config = dict(
    d_shared_expert=64,
    positions='rope',
    init_std_down=0.00377,
)
Below are experts of layer 3 (counted from 0) of a mixture-of-experts language model. Rows are named router (the router's row for the expert) and show model dimensions 48-95. Each number is 500 + 50 x the weight over its row's rms, rounded and kept within 0 to 999. Numbers have three digits each.
After each expert's rows: a language model's description of what the expert responds to; "comes before" lists some tokens at least twice as common just after its tokens as in all text. This comes from a sample of Wikipedia text that the model never trained on. Tokens count by the router's weight.

# expert 60
router:471522550467409436477492465475472513495480569530510535553478529408586509505506455529555512464492497490536471567489569491464500501458412448473456
It responds to: Sports table numbers. Small numeric cells and blank cells in league standings and statistics tables, such as 6, 0, +7, plus country names.
comes before: " |", ";", "th", " Primary", " electors", "AZE"

# expert 6
router:478505574461398434464438422494493504502504558546526546530503573456588525493527543503576513483519590486594437574444552468479547471454467408482555
It responds to: Action and process nouns. Nouns and gerund endings naming activities or processes, often after a or the: research, training, attack, shout-ing, target-ing.
comes before: "s", " of", ".", " and", " in", " to"

# expert 25
router:493522524498427460403439471501459508457460607550493615568468490424570486496470525576540520474470483485552491530560566513440531503439468459509480
It responds to: Infobox field separators. Colons and commas after infobox fields like Country, Province, County, plus taxonomy labels and name particles like de, du, von.
comes before: "\n", ":", " a", " /", " United", " India"

# expert 19
router:395555578450437517434451504534490536483542544553519584560553474435556539492419515511579481412525596484538510551551537553500583515471421402491520
It responds to: Possessives and biography verbs. Possessive 's after personal names, biography verbs like died, married, was, and pipe cells after candidate names in election tables.
comes before: "s", "born", " born", " death", " father", " his"

# expert 11
router:449479541474416399485525461491449513503456550561523572560487495455580527488493506527552513508523499489532458575437568514454521493444424464482514
It responds to: Tables, symbols, fragments. Word pieces and labels inside tables, lists and non-Latin or encoded text, such as Popular vote, n/a, and dash-led list lines.
comes before: "|", " |", ";", " ", "}", "/"

# expert 38
router:488554520511407459455446527463472533439538556517498547548512509388514542436460540550596554449526483486576475508528554523486542434474440516533564
It responds to: Closing quotes and brackets. Closing parentheses, quotation marks and brackets ending titles or asides, often fused with punctuation, such as ")", "),", ".", "}".
comes before: "\n", " |", " (", " is", " and", " ="

# expert 47
router:466518502447438458470537453434462491496513534486540554562543543413518506471533446558559510511503512466527465593497519492455589559395451449528462
It responds to: Digits in numbers. Digit pieces inside decimals, times, coordinates, scores and table figures, such as 1:01.43, 268.94, 50.850°N.
comes before: " |", " m", " km", " million", ")", "N"

# expert 14
router:432483529501434487505470457451435499441434566500488517536453543430569517498482505578513552424523536454568488524474562536443521431462441397491459
It responds to: Table headers and breaks. Line breaks, table divider rows and header words in markdown tables, such as Location, Candidate, Votes, Pld, Result.
comes before: "|", " |", "---|---|---|---|", "|---|---|", "|---|", "|---|---|---|"

# expert 43
router:443506491472432534459495460512473507407544572519516531555460529452573532460500528503539486461473478466515436557449574517448532489436472507477519
It responds to: Table pipes, taxonomy Class. Closing pipes and parentheses in tables, tennis scores like 6–4, and the Class label in taxonomy infobox lists.
comes before: "\n", " ", " |", ":", "/", " m"

# expert 34
router:454546621482453521454484471460536516464515588557472568502430503466538576442527519448549560445572513405553494581540616537476557491455443454471501
It responds to: Infobox parentheticals and fields. Infobox details such as age in birth-date brackets, years in parentheses, present in ranges, and field names like Website, Elevation.
comes before: "\n", ":", " a", " an", "us", "age"

# expert 51
router:448496540471413456494480479404449423490519603487537595555502554412556489447486443586575501487547527508574445544517546532460516490442446424502563
It responds to: to and and in ranges. Linking words to, and, from, through, especially in ranges like ages 11 to 18 and red to purple, plus infinitive to.
comes before: " the", " be", " a", " have", " make", " create"

# expert 45
router:466533569492433514439455467523451517498542583527517585522537533406538553441495524578584522491505501474595465489482558510448493496465455420481550
It responds to: Commas. Commas after names, clauses and days in dates, as in June 1, 2021, Yang, Miguel, and "However,".
comes before: " and", " which", " who", " but", " a", " he"